{
  "n_layer": 8,
  "d_model": 256,
  "n_experts": 48,
  "experts_per_token": 3,
  "d_expert": 96,
  "d_shared_expert": 0,
  "activation": "swiglu",
  "moe_layers": [2, 3, 4, 5, 6, 7],
  "router_score": "softmax",
  "normalize_top_k": false,
  "routed_scale": 1.0,
  "balance_loss": 0.00418,
  "balance_bias": false,
  "router_z_loss": 0.001,
  "init_std_router": 0.0359,
  "lr_router": 0.000327,
  "vocab_size": 4096,
  "norm": "layernorm",
  "norm_eps": 1e-06,
  "tie_embeddings": false,
  "optimizer": "soap_variant",
  "lr": 0.00364,
  "beta1": 0.95,
  "beta2": 0.99,
  "batch_tokens": [32768, 65536, 98304],
  "seq_len": 512,
  "train_tokens": 364200000,
  "steps": 6099,
  "dataset": "wikipedia_en"
}
Below are experts of layer 3 (counted from 0) of a mixture-of-experts language model. Rows are named router (the router's row for the expert), gate (a neuron's input weights, with its number), up (a neuron's input weights, with its number), down (a neuron's output weights, with its number) and show model dimensions 0-255. Each number is 500 + 25 x the weight over its row's rms, rounded and kept within 0 to 999. Numbers have three digits each.
Before each expert's rows: a language model's description of what the expert responds to. This comes from a sample of Wikipedia text that the model never trained on.

# expert 32
Description: Prepositions and conjunctions following a verb or noun, such as for, with, on, from, by, after, when.
router:511480524468527496503480499506540496521520539529523452500490499459493491540464516521513557476484517486521473449477500509519487493509492519460495515506467461490500481499498510473481546513459519521496503497472491553483514533498516520477501513481452518482501519549499492466500479535504502513535507503494524506527501493480452483506526467457521499472488507527503498505529485518473489421515490556546487511549477496529490469499456498535472509517552476528505511524496463513510496529514482539485492526462538456478543502487504499511499520458472530492526493520547505497508477471530487488454526508516479492486502510502446462483499512500499515532511538503462496502550521516443553497511457485515498534536527452463545521479523502498520527518488507474495503480506533498443498510507537
gate1:519488477517538456506507505468476510518524515498504466508519453521511549501495532451540531495468499504500495435488538476506494570489511528479514491476493520487491478460478516481525501521494527494517515511523484498535488530511572516511469484477517485488556517504508500528506497497558493513494496509501535478502491479495463455497508494478530500482460563466503488473519496513493512485476476505526478484516511508463473463521496501545521471505451522475462514534480511538467517513468553529517528524512519497461486522511490528500483516499506483434521481484490539516488490512474498516495501452549483498509508527491455494495468522488419506474472473508475503555544494484507504472544506490506461498498497497542518488497437529520508449488487477491516512530516519495534500507519497
up1:496485501504470494492532507489487500502477495525517502508484512514539489514514462443471517510464454498542469472551491528497508460508485485540476532491471492463504505500472494486491504480523527491439511509447524505517463489509468517540556491519547507491534470493504456529515487503460509521520519471502501452519457480467484536533517515482498501507490507516523507521508509529519515515464519480502521529496461492499540487515498524513491528503496542490469498543535500502540522519506480547525470452477537526488464493516527509476502473514495514496510488528527497522491512526490525484502526492492489507488503544487546483499522513519504508503494487497505474507439469505561496526490467486514547483470518478473474481533490455473510439480432498533520469476420502541451520492524473
down1:493532556525490510489504503484501513464486536501448500465470521474488561479486513504532470535489455518487543498497521464516472516469546525509524479504516484467478472457499512458497502482442543510506519563480502456520511508509505488496485470505461485472521473511498521513477532519501512504522472473478545530508512495557486473481537490476545505482470496523490496499484506492474492539518491509537464542400506452525482502529505467499504484534560486523492525524503491513483526540487536474457511519506474473477507487514511488469485528513509511511480473508478462496483476504499533537484506566464498483506539506508513489499541527533489509521470509502530505493472511495476491491510498457511486466509495506450501528523505510476499507538507501474504441482520525493504504502467472
gate2:486508505437487526517553537503509503499481510502486517493497538530480471470491459518512495533483510570519482506501542481484506529464468507505517521499486471515489499545466515496495496514516545511475496512494515509467523482518518503501515496480491493559496523499487509529487482477514455517475473478496498503514489484446464492529552488510509423493452488457517512484485476500489510508491457522501555480487515531535514490479468532479479507531520462515464533461550478537493498490505466487469518491530471488496508476542484510518548542465525446525469506489525494507517518483520505513513479509490481516451510498497493530501484469478520489471521554510530559491479518527522421508498490538530503501497487506477487503536461504464484466494508507493492496513480490498522509441512438
up2:552481498502465472502512504490473497491504449505482532503483490504503525521537475480489485536508477480501510495469507471510513540500512497521483475526481510549472479509521478505557476498494506511481477478481491470517495485510466500489517521517526538459463509514531509461481494482541504469506492499563509503501511509523475506533504535531509540515501498562519519495527519538475506502502522425532496481528495503529475524507494546514532478476462525510504563502497485512504509496520463499517459484520448513541519494493447499510498544490513461514500505486487445495468508517562459458537474492516494510430510494488518458502484518541446490484501504471507484505472469479507494512493518470505492516568520479498475477492488511526539428515505489541521514493529532495505490487468541
down2:447527524470493502501530538487477498500538521524476491506495475524485464491490507501535474460476496482539474507500534466466478458499506532516530517526502489472456489485487481509497494498491468491473527504487486550482510522509484500501485499526456509515533471497522471478504479547478508512501474475545530518497543522495493474492534478465524488511517475440484526488477494529570494482515469550512458496459549508539526530542514464495491520525539505497490494488490486527497433530491521527482514535468526495464475548497481497508486516529467476465462468477484569520512481503520560496499497445469499491469472475471531513527472511465474515478500529537499502475533521470533512506482502467549493481465496506518486520501514498499496537477496502457505504521506524493546527508495495
gate3:509467521479550472512532482487490515503489513490504482494522552546530491535445521504503490466498486491561508492513530531518515483490474510528459521505473520531508484467495485494486500495517461530489500526492483529494531528512458485481499486462514506522467518500509492514478502500550545446479518476482491495484501491506562495502503540496527524541514461470477471461505523447488479488499483513537511506509472481477441547535509520524529521504446532500492480526491516482485496528483459529515489544552509505492502465525492496536472500540490491535505515416522478499506516480507482487475520533531488437475494544481459501482470495530515462474520520474479517491488525510468485504502550479510489504539488508512492460535497518474496498493522485471514439480476493506466493535482513
up3:518463480474531501503478523510518555518519499495463450506541475527531520505493483483527520500502472518522475517462476519516455460519507546496481540459498518462513509459524489503496482509545463527496459500476475518538523493486472487525530469509526514519468463490491479520502466491503519519494508485492551495508526519474509507503516484459496505498554503497507511540484491506492517486480479521467465523505457549499493540527534452517514538460484514572501510518484499453472499505444520527527503487509509491485544483508508502543525486519488518496449495488517473538479467524496576507538514477467512482498520497541467509493491491491510472478515498499467504499504546513490514520481475447476505461504521506502481469482474461511493457523514461490516472468483490459528454522456500
down3:486467426460534495546502498475474523486476501488479542519451502489509478480449498491519523517476528505520528500493508477499544487481496494489529495508466504478555517490495485510495514491504464528472482534478498469517549470504507496465501506489481455486478493537527485522463534558509512461510494464505515492478487469511524518501540502497476507479509466460499534502515514461478532534502488531510512488461498488526458524509519485509490470550506487492499461489487489501541474485490472527546512465538459525497528472498536513511518433536507462501542528483513477485513498471532481539541511560515490462519460523464515520466495497505499461488508509564468508454483462485502476530491495500529473502515513548503507506502501540495519534518542521498500453532491506525473505512484504
gate4:566466513545470494468483530470462501484473521497480499517471490489508501523503499544501503509539461536525491509514488486458502494525515507492510486542463507520519505510512486495483518471524548441503530565474487502470475520487527500501463510513513475512580496517501515500491524491493496533484485544516503447535523504528470492499505466517478500516474519483517496496485522480496495505504466458532553482498506495494495542521486432523504473471505493504494489527526478490475519509463526506523481464480492503508500502509454470510513469496461482548504452539478497512561524475497505452420520522494497502494496489492462486512496512457487549566481507485497480506489492530516539494477498491500450494528504479496502548475495446474482520500499533482478524493534521519475515492542495
up4:507446501494484511513553523464476510472496499478528518478507516519449508475492542518517522500556528484503559463506456471511427532488454499542539481499484485558508464519486526535513503538485478460496512507465511483512503446534495525449496460523554491516445493484493536546493493499467481517528541494487500508492512494536546494509504493518490496490495475546489499511493479511467483457492488512455492476517508503502466500470522497476496483490475528498495490462499522509502482504519479509501517537501500487508538507529500522490533442476524483521508520471558502485531488463479507501544519490534505506533525457522513526546489471489533497495481508532521511509494487486539510532502458519498472501484510497552510506526473482493483503506508475494499487476449543490538535450497498
down4:486473461493468500546509491519526516563513500525521502475470475467537512482493521503523496478477501534507518491495504475498451512505460515534486505463462508469503475505542509570485546519449478467473507488507500488516525504505485482506499449482479499530484531510514479512474519525494506491537514533490501508512496524431524479454523484485501501490480479445530522504489470508488527500560433550527505504475523543516489483505500492497494481531485499547461517454512497507488490416501500488500540502475519480494547514467498491490501504530481509486482519477506505507493496513518491556497498519466543476536481491437478453494530487532511471488526495507508471486498552506517506507513502521506532493515540505480508499508473508534432467497502460502526510509455525476494503520520530
gate5:575468489480475462509549505523545507467480516558530498498509519479455506507506525498508482484536478476504475528509477527457479526513537516481534540502516529529507482500518531503527481519490488519493478510503500527480523523511516525501506457496483537544505485478507503498493482495517527477475490534517533495510524497493484576496500539527520525539505532554490506469467497520494461526503510495529542506473516522489490536464467509472497454490495493458528508493517450530538453490490494511546506524517473543474481473466491515502488488472479487490510517472518496526505507505500495486501510516512506484445500515462460532476523489509433466513524498507527490471437529477505449511492528486466498492535561493503513531517448479518510507536500487487502519492510512498515462488547543
up5:475494523483518495531499468500474526543524506521504489488493472474493489444511486472501491455491482509510478511477456539503474504474506509531499557498508504443517511503543491458484510495484515505507568498536520519496526496510492509461501489461496483512491461496542448491540492508446498459488457479543497496469518517526498516496535533519504510530545500500507482509470521509490486550468497532481488480514452546477448525486487517447486490476480543465493528490523479502524501515469576418481500500499534476546484515499554486481503468490484525467487482463520510522472502538521530480499510487513484458480511511480511530487500524475506500507498476486500502500509491503510540456477471459510489474491489509498471481455510550515482489482516506523512487459489503476501504464493561
down5:473560524482495504524494529516512483468461474469496491471519541517540518485528516458501514506488488483444550481509538491496479484524491458413522534509518525500504524534525531514466538521505554513506548487508487517467509483485498530469472475479483492503478521492447489521477510505490511502526475490511502504509471496537499475503526494530509458470453508534528481462530505505460509480501487535497513522484499528508491493485495479484511463492445480504522520474539518449502526527472500543471486532458507467505542478508490515473500520527554496471470483485485568511505492498476525500485490475519506476496489539493521480435492499506518513472481490551513496473508533503519511471510472482484535544511499514538487470534479511489516477514497512497524479507502492427515531542513489

# expert 41
Description: Past participle endings after was/is/were (absorbed, twinned, prosecuted, released, built), plus and, but, and commas joining clauses.
router:497470525464515532560514468500488465484508489498490513538525475479469492526502522481499506466484511424505480497501507494531481492471501525485502537492494486468506469543465495479480560504499568492461492511481511510476507533553495524490492537467480489486509502488496475489498467519481490552487550492502481472531545510494470447497539476454509525472518456513497528517525469497497489439539482502554469506521476466496494461540471484513553509550567501487468464529442499524496492485519506502522504525489509482492521514488484461479486499502485520501482515488501518505512499496488450502507531493484514506474533501465496464512488480538490520519519522517501494539524508491457501522528497498498520502507530439484516516484519531533467490545482511484486539457480474514464524495482509
gate1:514539538559519458498535515512496552494458479477479457470524517475463498468509515510490514504472515483540517512553500515499515476506511477520499481515437483489477490519494463511464538481504486487505502485497518462495524515528461498505493513505447469527546527472481462412496494464477504490508525526504517509477478461515502450546548486512502495474455483471492497451502468468513488495512496462498524479503477475477511528492483475518528514491492498461510476523523567507489516487519546496511505511486487502488490513509493478487520466504492543527476520513534576469487518504552493500497522507497485527501505513506448486492486481471489465529496474477510534466505509480506492483504454482496527464514554501476528523502441499524483495509495524464503497475464503482543524524517523
up1:511490480487502529474507520497493511457473514486449504500569483495489509467525507513499535448476529480514517539489529543494470457500521489514505506504486482507460456517510486484477484508483506490510493494506509514524510515508503548489519454472502484479470472467512480495472498444462485519448541528544497484471471416485496520498522542490492511527506519510447469538542467532488507471471482456501545468504523489526513490531492533482551522460508504511485454460501510491513516521545506482501500482519497454492494545450530486489525470458535535499472503515489520503503513484514505456493540486483516508539514490511491479509498502512481505474535479498481490494505493481507481457495521512518485500468509498520495476485504472521443488515499571451501443531492516505544532520522509
down1:489514486528512521510462533436533502455487487508527522480470510502513516469478525492506439468527494499533489517521456489492523492492539507512492519544523483526503531439457528520465516502508480474536476466520486503459496483505473471483461467527487485542465516527472506498459504481493460509516526509515526468509507538548484491483488512468524482526531494476499497472514513498524493492555481544519471521514516501512502542488467489536482485511477500492518476510510457481503535473492528547521513480494509499486518534524506474510442515454482522565537522475488504505450489512516510505465499470486472487487482522534496473491489516497512507484463470526564528467506515478535487518497472492490510502506463462511500488474486463510470520485560513506510558509466483515512513466502561
gate2:524511492521445473469513525485434541478496504531506479486510497480466502467519503530493483503445534472549495519516451468477534506482460537508547470486479516492532481480502482507477528488446529490525522499512497532526573499534495496488502512466469476480489507458451484457499484520495488503500506529498529504517479507468506515496512538484503471556510493528478500490514508524481476496538490459498503518536465507504494471470497478544492476470505495457519512518511492565494528467508529509476489523509470478506469501510468514523458520521510499477485505511518520515496543460480539536516506531467473491490477506494494501501479523486520488475474511519523500543480468475543500472499474517481490479519514492509541507472509524493537525514537488435527571475488481501509503448451521
up2:501532442490430514447496505503480493540498479417543521489507440499520517530516519475506528522517485504455471522481461442506520508501461445487492498485535474514500503527503557468512545504489500488534497471485524486484486498509509486486504487502502508476501468480477490469490463493524510511480497437482484528532514512495513501516495502484481487536519470490500487464506506499505474500485492496528485507508475467466504538483514511495486504522524582533545473524521498499485488516521493482531520501514505484521496464506506501552478501510502561490441467485473503489509539484496523504543541441500533475463523568494470510547479458496434500486506514472481495498513527483444519478493500511501509515497484507511492536526537477476496513509493521498508517508505512523507524488522479
down2:516512508540529499540474496481551491470473503516521480507489477493491494486535465466524541478456449469488544569547541521521482477480525514489470500491443541452505493519456472549515483482490494480498500484480482505501522466495519489499496514524507481483488543497519544518502483509504528513533538481480485500515540560496492519467480478541472462479530452486496507502492488502484547461449479491484492513521450510500480459551501469513518463518480548526511481496497523533533484485502516538524502502511502475489528512535550498494487441500486503510473513503500501507478511491486506525490482483490542507479501544493497487464422485517479509553484476513459495493455482501523498507481515490507460536507488504489462496496510458502509523519477494495505497476480540498528504539504537
gate3:521463482517539499508452536427511515470571483483507537502516513489488494513501560523514474519472523518509486542477523508457502426516503497472470507490531488497513507531463514499478484523517557513525502500500498488520490496450489521496494525474534493493523464499525469502500549527495507480506540513474498473500459458463495496500491507484491453489489479516512543459476504512462497512495489477501512483512506471472482516482511491546518512565513458445493506492509462526511496530501486506506519476470477452493521499442500463481521515503524470482478504560479507469495498503451454505510461483522482520465494518509427492515494486467506540523460502505496492487515518496499501490498529502457518492532505517487512461487483484500513506537495463517528510501502576522487483526505473
up3:534511452514461490507497517495519518473520573512504490481506499512492500518467484550545535501496462478535537495491522519526515515535490465516514516497488483460488462505500496514557506492515521536480516525499462543497489480495505487517498477561483507483480475512444503541495567504480525486497489461466516512503461518515484482506458486497482488486513486511520509505532471515500534499493515489473488493482497480462503527517439500470470534510481507517465507466491491478498487487552460481503470489473509502520543493525455524519483485485481526457489511528514476494460436539513513499453487451456447511470513499553498522537484487501504477504522499522506500548485530451491486466519495444472519462530529496526490480522486503486500486483466523512488531483498463489527528522518547
down3:499444520480474480570469475450500500513466518512497528496492502519456486527499488542532492469544520468532480536548511462485455505542463502519512495521479493536513525489515508546485492464537485509489520510487519479474517518518538477475525474503482501540527527508438455520544463536496487503496496466529518493483522499501516504472502495504493511479511513504510486517550497524465512511514501502508489459498492487473489499541478508484518471491477473540466467538542506520512487478496495533496542511514483484492541474573452508520478499495467523516491480505475538474495538506472490528488503490485469512487528482514480487480500485490495523470535506498511523502532510501450513524493509507468467485475528521509444462526488515497455478467481525474547522495527426505479495484553499
gate4:505511478490540539440510487489498487537527496497499464521505475484511453495562521519526517499507509508484544479465524450514520505534514519489539509485479511492542532481474467521478537500477540528547514468491541524499492552510497518521522509488479536511508496510499481496479510486539535500480512470491497487478555523502500526526463471488562454483507538515483496511460536517516504510537519527515492473475513503480458545519478494518493491503520530529521565541507517540511479483510499512516469502486538503481519504522456442519474481497506483523486510490474518505466491520543527472492500439507497514486513480511516503504500524468506494498501542479520529496518530486494504465531496483548582473464490511489450525489507504487496506495544527454534490530516480500525504486476451
up4:514521430495486501516486517483514535483463534490466518500542558483504537511507510480508469509468523503498450450472475469515500496479483531520478528474461510529462506511474475474457476500509497536478503509420502497495457516504491433477563497454498482509492488502462496497446502501532564526505518491492530487503537488526547532468526505493505511482477525533484500490509498494478492480509542494536501479527539452481477485446511495477506505513533527468495444497473502510509479504510521491534471415480500503503500511473488499479515469475492452521483513485495507479485484484463515447508493510513522519516539489466489482468503478539516503511534451505496496494514490500502544496482544499504451487531469499505485531493520488524531508489499513500513496519521471475519504507509534
down4:524511492511535487523486497545522510517526506501512500484510486517514487504521499506479496503469485485476501526500500477491463510474522496484502525487474545467545530565488535514498485533491526528485476494514482525528510500512478477477505521527508472532463508520505460530531484517478481462497538487487502511524503487481494530480521428476517494497455539496514503496506465560523482524471549507497499513486524466486452496513485538506495494503525522479528491500542461457513435552473516460519509449509544505519498492500510493448497495502527457496526530451493503494492552486521487498465437506480538505454515495451492487516463456477482538462481540517502477509517433493528512483525547483470502506526517494487474511482495481490506518515546505496527484473519466488520522446533509
gate5:510525472517487480523502468491429513511520519529430473482566489487489529511496523539484506478485496493472467474473536524525553515497490479554517461482493489498514507498483443486479492522489499504528525466513508534491525510513527461458475510546538488521527503487527527513513484458559500510499474465528503497476498519479507501521537502491509478507481471496495564500497484505529494486484469498476517489507522491518482499507549507468547533555530496488444471456512462489505495502463488508539524473522456513488483489483458500475504505478486475475539490475473496484481508508488485468480495467476493481478473527491458505525547490528516513502493490478521499517511494492438496502494505504509530495447448465513449533477495490523492482522453532466501552492477519505512504494474535
up5:515501476502537471534480505523538529482466490505491491506460453496497451520514502539471470488517474526470507444470484503511481499517497474503518486500479555511471478472465507427511482450499517531471544490500525494552522510556511511539477473465504451498520504502469472521489504492462481508532554521520497478497524496521492522557469509498502473511516514525484477511494476508460522502502497492501513484457510491487496471516494475445541521480495487487549483515494504513542488530464503508503531508508508536538527480479479499502479506489531517516498531536541542529481458527517513523481485532537488514510529466515456474519499488493486521474517554491520571506487505435488524492519498515493516488484502523513487499494541476500442494507499518531505528483455522482452495501468516
down5:494522515473490478484496528516549515520511503490508521458513505472519551526487533474479527510487505506531523467501458481481500517505483479486509486488482487487497542499519524506564485512509474510471502500491526479523474537477505519509495504485525518518445481582489470450496559501561531488534540461452537514453466521531513511504515462501501521475488469516520478501507527546485465487492521487523522475484468522510423492515477506465524453506519512483487510483507486534511538451483512501478531501530536500470520508499515485470516464514487492430485499461540505532512512489518507466472475502488493457481462493474493519514462523507501489532519504491488514538481518502516500494502535499547512515467502530465533520505501522462502486498523503448468479527505455512497481482459495

# expert 27
Description: Prepositions and possessives following verbs in biographical prose, such as in, on, by, his, their, and the verb spent before time periods.
router:493480507495518536507463482502490466512542515496522498541542519459450513554510485504533548480482516481490482470457544479466464456494456516493519521519470460508520467514512478473488550525480550556488547476488508543479523528511480505465494522502497509500495511493514525449493501514498528532514496499484464520507511549467500465531514513442512500483512469488522494528523474501470483463484527568512503538528454500507475458502477535511490496516547492517503505498507464536496466504516485501504470543458521494481495481479458521501485512457495555483502495498514486471531478502486483481463533538510488499513494495504451498494491479527493523539551494486455471487489493530489541497487495507494465501519521474463533514490548500512538525524510490471511503500485531532453513496489497
gate1:483536455472472485471473482495509483474491520495511506478545486538523549467469528501481505481490484444513505506467512536506482496482460523521486511504504534458491502493509460505494460516522468510493524554514472513497489446479500518467493461503528538494484500515519471498488458502494503443505520507519521499469501506493481507510503479510502491533483493485446542550540506532454535500509519500489506488481494490546518494496536479468492501478541504487466476522540507480477475476498512527522487522554459530541474518513507495495527522498521516520510490520447465476490513530496501497473536502487502524479509518540492481441433539474438511500456539505501468490517489532475507484517571481483525485474529525521461550527509487490475532479519523509524483541527531504481489510492488
up1:478538477499498518494545485492482486470517539494486458471509504503505486471504504523494495500522511538491513483501480479509516520510534496495481515502500511544526471507466488473524469525532519469500518514462511537501489532495511450503459521493533503524474488459556506492514539429520506533505434476506520523476500529514492535484513477519505483497523483464525494481526523486505484526491490506557537514495488484533484472491469496494485525495536536492519483498522489485527505504543521483516512538520455461516456474508480456453535485488533487497476530530534476502543502547519458491537493513485469530471500488560518484457518484520517491497494476475496526476485478527459499477520437499544437504473502485526512457504513541484464488512463459524512502499495457528476469485469463
down1:515469485467504482464486479526537523480496456503510484539477482514530506486500525530514491518525465519489491555513456482533536505463496481476458500533480555507518479501492478504493498472503498485519524511493451484548512476538418487476539491492519471534491513508532517490520487498524520474510487508482511473446529447505503514515526499506521538504494510493507528504489501477530500474517523538482495532523475510526516501544528486509478521479481469484470488442501518445567472515513484536506480477511476538485496538471521507491547492496504461466511527533467462480519514525523509505497426517475499518488505482484526480471467484505484478505500512500467430511520483503482511505550538490494506470526476483473494525485515552514517508507482480520524501492492565519538507488523527
gate2:506475497524488539515475501501505480547531503520526518494485495472494547481481528494513521507454473507518529472512456503471515522497492500479474504508470499549518503475516465456490478535513469532499552531503472476506537536508513487499499505481533508497508489488467506505536454537514505528500468516471529492520476526471493510538500484488492544529524490466468482514521554461506512510519459470502452474482551456472517479501494556535457485512487485476508553473522553498513504488473452485516514543487514556501531481475500504509480447474518524483530537497507498530518479483494493501494460524522525459526508494445527496495483500486548540500514500525487453502496513512489462511484510485508482517532502492489543533470561490472472535470533492461473471516468510515477517516524484
up2:525528478475485494493439490501445507468515503492461524495467539499478529493488509514478510488504489491457471477483529471498481505501484497501497501502481492511469507472539470439506488519533488495540537484510489515483473534537488534496556494462469506513505517538501508514510488526532442529475490517502516526484490500499472487521534505527502514529535477505546519442484493504518584530497512454518454511453521517491511472502499492464507527486472524434464533452533512429524493552471485491479490515541472487502493455519513491473517494515514498464476491539475476502512492483514528480524487520527529462513509496529489473495506483490460493489498529502525533544475509462520484538524505445523477485504503494504564518489515513497514490481543481487486499525494511512487517504535519
down2:508476494504449462532502531482496515473512537518468554476485497487478529489480504486526504513493522502534490504536470484504502512507515513480500479471489459504496510492504497455501452465499508490476491485526549456465496488490576498505454470466501476528521482495511507527519529513497488507480502508480545503496486491488547520509529492477547485522490509465454465515511535473511471496525498508572504511508507487520478487469552513485488509489516507529476501522524520559462507516511505512483531512505494492540498503511473521511531500505478461463517499549449440478498457504449559495521518489469497513513482526415470476530527505519524500484510543480508509501501515498490504510473479502514504489521511518455471515495515515468495540484478523489485447513480477446522552529464526
gate3:494497468555490513481520520463477522507489522470519517496521496451516457505529537476540483501514502465478426528494494529423475470492484549496502485539526498509502516485521479500512483519474509505491499503495468522522527537529522528468504512489546486486492485526469485465474476502528517509533497476543491478481479518509510480523527492532497525529535523470517518544508532505513464501469484512529512481515523518476545525501476508485485493500518458513498530532531502497495464516512498482488526452483503498549531496533534510520512555464484526495474500533525444442532467535532505504511462480529489523502517480485520489493498493471469491467532489503539538474560524546454477507517479519508486481512521539497545486476543482487520531482508517521493492461507467467492508488497535
up3:472505497489453488475478517477516471510504466536481481471517493507458487524488525500509512494534496530471487519539521531484488556482482541518519500555484515509523512516510482505507482483524473466490504527500494512489518478483538519555524509517435481498484532510562496530479508463511492523483532462507433459530484485516462536472526499529469505518439502489450523479531482498526504490487507471467478476485532522500508535496511460473503453479494508423512501501447458455493506511495529500489506483437472521472501502471515538486475503531498500484498529527504476511484475485498479510456564516496520514495484512503485498473468498517513501507466472510495477534533488504509528524496435490489514518507516514492507533463525521524486524494474518498496491547460534493467482510483543
down3:497546497531518530467489480518517496469510465462510515518511472479525495502506494517506512488496488527455494531500544502490461479550483448486492492579474534485420494467505458526506521522470542520510475480465491476480488501469495494493485506455470548515444487506479478495503501517525501506513491513442491510492471510525496464521482498479526518479462485533476571477528537485507519529515536549474461553491514512486515504473484491526524473525554507497497507474500498536485475468473513533517488514502446442573534508488501521496515483500492530503498515494507486480524506491498486496501467514496488493500506520491499554491492496508501526458474504476509503518518518518498533472483477475475491511515484498531545517480507457559511472454456482476508502512518523497508492538526492
gate4:518518490490463546487493501499484579490512469511523497470447502508510526475523548509499492499513494508538494529481497496516520510475454498500555511498513510534493462463520531503514531491527489468512517477494518487508481500517570517515505501512540480472532521482515471520557457496505516482484485502478536474540481510512494514466512528511484436502515528499493507517530489510529478474471498452468510496529485449472506495478522548515505537521513488467487470513487503534475489557488509523541465480496452490489482524519487482552510464526483474477488461470485489504498506446502525534504530481537534529526517488546463509463477517510531520475506501514491516501503530476529504509487517507507529501520514499482483520461527464495483493484547545464553541552493529539476481480508504
up4:499516504476505533482492542519486466498521525478470507520527486545483532513464465513543492489538492500528484519467511490498496489538522456490485529485486529499525535490531495488552490533509485504466502490495442493513496502437482473521457507496520470510495505519510509510473511536447471496459492483511456549482563471479503547489510478468481482512481522521482477466531479491530469495501483520557487513511506489529448536450507503505541514500553479508524532501504491476509485549505559504537506461517517486506511498482560478493488532547492524517477505514492503519508533503492513476515477459444462502507517492460485508518440506480490463526537495500490498525491475516483501485499509504507540474521490513512445507489549515490516493478484477517532484476500476429474485499504484
down4:516489501458477504525507522466549513538468465485471479527491485516544475528534506537496499493497545471504464512494492513478519498495504518509507527549525478530494491493448517548491504492447483517486516476524465519485491504470512502486513489473437472509459492524492486504482490507477515512522496498525498464525513500490467458549482483490468544505443543435502512487515520471497504500495488524542472449496523490499520497473483499528502482457523498483484518484486456515527469501485531559525516515462510459518532509471514500518494533489482492520522527499494507463519499494489584507510492491506460523452497512499525481509482502516481491473515491543538493477482516478534486463467498542536490482512501477486494496470518502529497527491487481573473472548476530468522501487522560
gate5:509489548494495534518472432469517474490444490506499461494464511489494522472525439490491496510470554509503527542507498505531514474484470500509509512470478493522453491486464496505509524497509552485533536509460425529464498507494499468496511535477494496517489496487492518495489502478511520516498503513521506510488465480521467459516499508483529486526519517517481484502549521501471476444519539497490512478478499495495440486534480499496529493500469529517492507525484466541505506524463502520503508497469508496498503449481509446487541477495494569516497468486500515491471476483483498518490500535508481527545497497460502509522484487507520508439457480463456496466515494510488549517526577492490484518499537542516518540491509495511533497500507483480501460506548528501521507523562479
up5:525526518433465476485497535496482507499455498516553488547502515471498464504550496509476511461485459563500458511491460504487474514483471501545491535482493458520469488464556450479512471493477513497501497490526525510499520526538509470498488542508546516491550486541540494504505520513503522474496577467505502495501501518521504511474535484513457483483485492481528504455528487469489511510494540500520460497473503463521520522449536506516508487522499478528541495500489480530492497472497471499516465486550487452495498492456512538476488496501511486494513505487498459492539504484500480515522504492507516501515508482487488497492499510446477474499521521514513553511497556504513488508484524454501510479465487490449475453517524532500550484506489553442530497517486488467483499503499490
down5:509529509519471493481497529467511529508502563544501470503518510494503510516481510528497478552445483449485513487492423496454470526487512462546511529504501510549487503527468494494459455493487483526526473512472482485492462484481528497466525472529465524531478498492479541518511517468489514528489507492508503514529439473480486564510494498508428516478510533504517468487481503534494519500477513487476491540484520485500501476516493496487519520465481510524501480547485500459555561474498510544498539518497518515509511507483512451488499543525521474470508462500505503508479468505533484525487510519507472528492488506457531483514521469524515534493467470526515505550508472473478443481507479490505481524513524530516525521498489464469510505482487510488471507476471469463539496504536503